Weights of a small mixture-of-experts language model, trained from scratch on English Wikipedia.
Size: width 192, vocabulary 8192, 28.3M parameters.
Training: a variant of SOAP for the experts, 6229 steps.
Below are experts of layer 6 (counted from 0) of a mixture-of-experts language model. Rows are named router (the router's row for the expert), gate (a neuron's input weights, with its number), up (a neuron's input weights, with its number), down (a neuron's output weights, with its number) and show model dimensions 0-47. Each number is 128 + 24 x the weight over its row's rms, rounded and kept within 0 to 255. Numbers have three digits each.
Before each expert's rows: a language model's description of what the expert responds to; "raises" lists some tokens whose logits its average output raises strongly, later layers aside. This comes from a sample of Wikipedia text that the model never trained on.

# expert 58
It responds to: Vowel pieces like u, i, ai, an inside foreign place names and surnames, as in Dubuque, Lithuania, Uruguayan, Budućnost.
raises: "en", "p", "est", "isc", "ed", "et"
router:141135151149129154098120143128119127108078117124136133115142107150164110157123136158122150144169114060157111130152121108088114122132113153080161
gate0:102153161107133127117135177164109111142136149134093059116129107131132146107146127128152143141165136100160142141126120159145107144088148110155132
up0:122116139139115155111136184092120147136140129120104099138164182118185167134104168140128134148121113169119135105131135155133113121109096148124129
down0:110128140151159113128162104127107107073120129148079096142124136164150165095135087098110126156152142127094078111123106143118159108134132136102086
gate1:153138099125127120114138067128145139134089156102135152112160092111097121119132123141091129128170131165150125124143143132150102115141158154120137
up1:129130159135153117120198118136147118123158069149108103170118132176103076089145119115132119127168118142130156128134121106142204143139102092140097
down1:145160123133132153092111159092145079123127137128103160139139136142086102120123101161122102128173150127157098108151179169093170159154063138127112
gate2:142165103182130136108097146119122115146108123104106119120112115146150148096109172160142105175148108090127085124069120087125134109122137057131110
up2:094074140128104099144125118121107147102122192182157146078088087096146163136097095115122164118144075117099075126137106106127123111116096147148148
down2:160127133168120117129100095112119111170134101070088093131129080139132122156154125151097131140175139153083158107159121102129113141132149120097167
gate3:130116125142163106156135132125109155128111120125125142122103140131114128123137137149106106117158148149134050110131194092136146162148121129073098
up3:126111105170136079130109146089106110130158122160131136130123139129120135167137120123095102075120145116112134154118155120118157116132060133105103
down3:156155109128129131121133138102150128116117136124124137122126108118145108109168128108130114085105160118102104137157125123120124082154163182131126
gate4:131120108174143150135122114104181122108128132112173106148149106170151150114136107103138157160119128087125145119160141128141134152105145121113103
up4:127113128194126160138097130121126113113122127143180106112167139177168144090125146104114151148109119093137145106139125106127089158063148132091109
down4:121126135161147138131134161119152121121114156104139149081153089126083145132118122123106146101102144148071150115144118101134104130122132125173116
gate5:121150155114139114155134147144177095115138119090134161118122091117119110129121151140134137155139127166169130141116159167150120153132123128141158
up5:114137137166150138105128126121133111108137151180137184120100134095151103122166159140120132158118168139135160129119121099112129146192108101128127
down5:142143124102098117126099122166151119151109143133115128120168129138143097135121130147123142108092108099148127103114138162165156129112146097110061
gate6:156127063137114124112119102156126148191117134136163122134135160122132136087138098155187124114117125146152134162148168116082110120128159148105126
up6:132118113101146135116106133155157108129156127144147139103146113081108096125050165117108136137129135151129135122192146161170093104133157116137128
down6:128094127155082132102137151097106147106135164111143161166138112147145138145178111120165129142119140089127077133139130065101105136125143114156115
gate7:083099120153116188172092087093142162082098095144089086126146163095177125141093131165125155099132171122126158170146105093109127140131124104133125
up7:106122108141124151145138091171116169098133093141103107133125139143144103162126188160129163141115195122126156154132127118110151097148138114159121
down7:107156125112115141138137112098175103145156144125111141147125093131105164115137154108101134128127078163156114119137130157110140175150131085151154
gate8:156114084115105149129143092108134153125142136129097130144139104139082093107160118104164157121137094152097137128096137103125109113143104148093116
up8:093193129128155122116110135089141118131135168128103116135130136130143132134113140118152120149142135177177148166134131111130104144129157082158149
down8:150105131143090160155139131075163104110108088113116151157127137132095140096118164061135148123103156150103155133096110128141121150108135105127099
gate9:112104098120105164158094154117145120171139124104128135146141085158083170136125124121116136095112113142104114140163097109095119150147147090093143
up9:119103157092130133132158124126057139101158122155127119131136119075068157096145111145164182145113110169139163090117150128118129168148117126121116
down9:133158160133110184114088139109118105115100115086137119108098127148156104142128146109144087097150157104155149095119162169091164169093098164116149
gate10:076136095123109117128106118131108143112124093076127113130079102133122131148139088108107104152140166132102117141113115114122135130089158101136125
up10:102163149135128115123142117163123126157112087082127104153103139156090127128171128089122125140148096120104171129089164093118127125109132112114102
down10:104145140170111124168154127077088149119074165126103111117123110149172121103139154113115112113116173160111125117160133134123154119097128102126145
gate11:150113121151082155124125119130140133124109133138142116121129107128138105107100157108115129148138120041154101130155103168095128145136092123149148
up11:109120147129087130092097111085118152123136137136127133116107108115131132072122130152122142133132139104087121153145161170100144110128095104122122
down11:103126100143136142145147150151163133128113152148154140105126111105181136132141153125123136167117160120170147099142195105150140195139185143159131
gate12:140136127127128113120097120156098080139146114080081116154125146119092109165157127154113129098118104100115161120105139148108149133097132139136111
up12:136083166085106127113090119124120125109108137123084085126135130118106125158120119098096144141137106136115110159100099100132145097110156142106148
down12:131128150141096139169133178070117169141116133155111138128137133151119142117115132125156126110139145131117122172044157129116140157099125105142134

# expert 34
It responds to: Vowel and syllable pieces inside words (cart-o-ons, dec-e-ased), Spanish or Slavic pieces like de, la, and table pipes after years.
raises: " in", "om", "-", "ot"
router:141162168098127104127131148143113125087138131097157112125112092140157118157184146118125144138112148120119114086117139143122119116144115114160077
gate0:136120154073117143198137109142112143118111133115128113103128143113143126121135099176143163094178133143120164118111126105128109090142103136159130
up0:119160150094156153122109114131080132150101115091218119103129164142150139112134145163105112087143127099157164107145102089097112086100140141150129
down0:137138121148048136120127159130153142114103150128151127122147148116101093155089143130085149123099125200138106091115108156145109100133103091153131
gate1:142113156142143085110129128129102094131143125127128122153130124156134114122130139115136120142157145133126114108175165147119120122112173137156105
up1:140129106123099177157113124162133173112113120102085126106144120085095156115131147145128147144129099150161141166111098123105118172122118111107140
down1:078170137135119140082113154146107103162114120123115163128128149133147137112115133113124166121147140143117110172106150143127114119163133117099151
gate2:135090155154126123187149140110143123134134129132129106141154107166127127099128146160078117140108135138105187079091122125114153140156126140144129
up2:108142101152179177107101113131109142138123112147145145134096120104143093107152137118149128117149117134146079168111109114154083115147124130123136
down2:140097108124148117140145152097100127107076117145122129131138160148147107069133145132128135103125134104153142079125119130122133104139079209134139
gate3:163103137092126114083100134128126119146111090124132173150049133129101072133136194141101119096135093106120111153133119125101145160115108098124140
up3:108138112150103141122175160130155123160144125132131144124153108148124136134139126138138119138134137112138115155124102154161119137134141126170129
down3:139112134143133124107084109132111087080129154134121078114152170102147127129132159174191129170155137137109139147148167134156105117108106138120136
gate4:133136146098123169173120153135126087153124123122116147149092095105136153110115175114161141094128110149109144097112118118116157147096110137172118
up4:117100106147132097134133097136136160123137126091113088144129177155164163105115113116157126108152155139086144094121150148193155098150117121095125
down4:116137144089108164151132142145101146127217131108133144139104126124094128102156159146135123142134120139064142120128104116147126156150147083151114
gate5:107130142129115095156105134080115132119142136116169100106163133172169147156113112147154119133121090127145136149138164058129120124115106115089099
up5:140120117084098120170160150134154124086077099120124142096123090092169116139145169159093171118122118113130157178128138137095122121113119107101100
down5:099103107123138129135150091117098081131146144130142107114107131159107120124158154112126128133150094097113096108108148104128107110145128119100152
gate6:148117108120087108170164171144115135102193114181165137116103121133110110151129123118119095143094133117124165081133127100168134134111143161137078
up6:137109100117110125133182117124097110151177073134126130143117173071109142151074116151153109143136085127135118101182119097087135108133109141154103
down6:113128125124081107113139102141124157120131144147092093133107107144103168156151115118134126182112170167133144121120107164154114135148144128125111
gate7:102142130133147127122153122140126136092138159156106135136082157160127161177132120151116137111135110127130131095148109137168132096143090136091066
up7:157112065118106128101140146081116127168134085114126119148123111086144131105122083096142136145103142132119154131119124097138131142081137161113136
down7:109152130109125118153126101206135131134147133152131162191131156114143149131102128125111121135087118151145123126175119117113159153136167087166145
gate8:112105108135070089156133159111152179119145138147066144134100126150075095099115094127100148121110115130148110135158112167083142123132104108172143
up8:078148147130175113134116140111162105134186138164121068154140091085150145138132132132123094114140139112077145146131136146146083113114133126130148
down8:142100130112145112146121121116128144113100178096115139140155086103172119169123176135121140137058121134127119154180125109150111156121134078137149
gate9:088145083109140162146107149172183176141154145115129160108125135106140100159106170123102162148084107131148151153123117150136105154100140127113102
up9:144102146177127106125094143110082142129085152109086084154130102125113201124136154137178096116132151126130160112109124116151155158138146150103166
down9:122129128145117143112112156143098134172087112116108093155136143133173134074164123095160112180151124109114123110143148101160106110092169156093133
gate10:130118132110139124132163145118168137132106130096143139131186152146078128125158126160158123122083136132145127155141154128097117135144127110137113
up10:112108081084138110117172138137141102086119134116138122138174107158145121092137138092127135130091162107082112085133147120143163123139133178119146
down10:128128149181116146117106130106158088118124114119117132105151142089135156137157115116120125164129108196099121115161130116143110125123095114156127
gate11:133119150123120124127149143116100084128119126123136180164122115116124105091145068120123108133134142140145120054142129147093121128092097189144166
up11:109156090124121124160119141138136112157127115172154140117111131141130147145113127122162146145120135106117134132141131110192133094136161104131130
down11:125090154134147124126109164097128125124159088135151141157139146132106128124117142136114158107148148139118092084095123108141164069137137150141147
gate12:124156092095121080155145145133128129106100148119129125113164096069124094142145126132154148151113130111170118174113143108168119165165147133118155
up12:138115119148155118091124134149159139119139124123157136148132107085126106131140090136068138159099123082144117125131117117108098124116151089176099
down12:168179133103117076100091163077138089115119128120123095119141096122111161146149148145171137180093172161123144107119091135125089164161137128149103

# expert 13
It responds to: Middle and ending pieces of Spanish, Latin and other non-English names and words, such as Verac(ruz), Asoci-ac-ión, Ad-ela-ide, Pal-ac-ios.
raises: "ur", "m", ".", "ar", "k"
router:094133169158120108152121112080133095133148152171119130137125095113133111133149107181124125133147099094124099131129136091055123141130100130107174
gate0:114086176120103129103112162115100107149129149138085148123122130117157140123165120111105167115139106113106079106175151137085118120138155130157113
up0:123146150107138124109112109150151084094110138154129144144137098141144104118078148129106155136144107150129130089085131129146093165113137093194136
down0:140105140116100092135123129134105134077095130126158128128131179086161112183148119145112144138072118134131102118142065117116156095121124120100140
gate1:109102162148141137135141104127106127096124152096130139090161058149095127141082121121099180144101150124130076132153100118104154150136108116137128
up1:070107121127130169125187166110146158109130103161121150127121139122125156159149103145089124102133137121099140139143099145150132176073182148135172
down1:087116127138125121130126138148109080121150123107144136129150124147114127141163152124147101142179113099153143149132130111140107159132117138148156
gate2:163141098097146132092161125143103092108106135119158167075163124100158165118147170133136099107115151084110154172096166121132117093135139121121141
up2:099101106140154132105169134190095129173129140151147118134149148182168124118121168140090164107087158149144135174140115145136139122156145120082072
down2:132134158094111125138125152149170100130121146094115154150100108099132107096128144135128102089100114104093133130119143146106106164149138117131123
gate3:167114096153125089131130133119145112125115138140096171145089114130067132088134146140104110081136144168128122159121158083123108156098130147098144
up3:107097132122108154132106123103140105147080138156130159125137149097131109105155152133139138110109135135138088133150157125120134147080113157091143
down3:148149110141114131113100112137116073116096156148142145118093117145106130147105160094119125134156146142085112120171130144127101122145175154172142
gate4:122094174105153081126139096098129116140132136102125105117146130122116100165103110119113149133105110136150088155163117124127121151111142086131148
up4:148151180152127120130109085102098196135125096065124090137157145130125120116091110123152160098143106091104112126167146172129169111146108138115125
down4:134136168160138082107185123128107139132131113079106121126123100127113138093134152089124164128145145173146134117143146135134126097115103130103143
gate5:114124157169145132125148176097132099156097098126121105139137141132116156128146168092072109148156141133116127112109126130131171130125121153149139
up5:136120107114181115099105099115116167105109133111141108099123066131142127114100124198138158112103099161131123135152145115135095138147121146099117
down5:103139136074142135116081113114106084141103135147078156139168152137112114147124135123121116117115117138110089110144113162143142112148140122125128
gate6:138096098168068146127110137144143134130069115132173120099146152136129102099124139146097109149172092114117088166124121145104138101155117124102127
up6:105135115121087125092107140151076130162129090131170126105130105146137119122145102145125067130172167139116132147130089110152122104119158112122128
down6:137039089128151124137137142102104127109129131168104137123121126119106170076129150150143167097117114170140110107115155116128159109142103117166139
gate7:145131145093095118132145140123126085122141127059156132120126143127121115108162122103114113136074101124143139135128122133111147144120118146142160
up7:129143164142105150157143155152091162091151084138119136122117126138123149137115136156120159111144124127108143129114145106116130132088071131118108
down7:156135157117120093122159091078138125106096104141124159142169135122104134129115107087096167098165158171151112158167150128107135142098114141113164
gate8:110106102124156116102135105132120146137113129146111147141138098133122117123131132141113104143087117120115099142136103129127128136144152124140143
up8:119147080084118100174156154135099129128125130134112130123131114154149120154130107129124125179108100102111097163124105156118115138138167080176155
down8:153161115124121175189121136127152138109132093113143116136162102131144144137139142169115118084131144136127100158146125062142130112095105085107079
gate9:111173155151108150153127138114130138148146095147123133123103169191118128123136105103121077112130108109145117155157121100154086128159099133121150
up9:104124120132125126106085129124137139121138104165172156144135124114124167074136128123149152129105129119158120103120116139171172115095120065122152
down9:130143174159119167143137153138139141109107123152090113156151153127114158114117101115125139142091141131099149124126128082091149179157124092114165
gate10:121167108124129122134120081068098089150136099118120171134146147138191095092135119155109128131137089118161092115141116153124128137167122151132136
up10:130097094109119138120140134131128146109139108119154173120123144102141173165109111070100152127108149109121156136125150084110163172068118117119038
down10:107140155153123081136113144106170107125113126148122135105111130119130067061114122163113121165180128160115108138108155128097108113096075135117160
gate11:095113136106131086153127129117136085148103125096138137100137118101143113114132108129149118110123132097136106150137140110091125076134135128137152
up11:131123182137131168119135110137092086131108131161130146129118159135091100121133122114137083135126118129128128149106114150116105126090138132137125
down11:124100127134111120117111097118107127104109110147128122099129131103140150147130104145124147140079114162116102127110106151123111140076130130103066
gate12:149113123093161147109088141192100112149095116097132168124142114175127131115110100134143120133117101113131129117136127125079143160117135133122130
up12:120144089175113145107092129147116165147106141122128175128146105138133141161108121165132121129135157113115143115135167151149104118129144121147168
down12:120141135109063133079142152091127092141123095107125127088142147074176122108177153095107159118123152153111122133161123156148136137083128099126114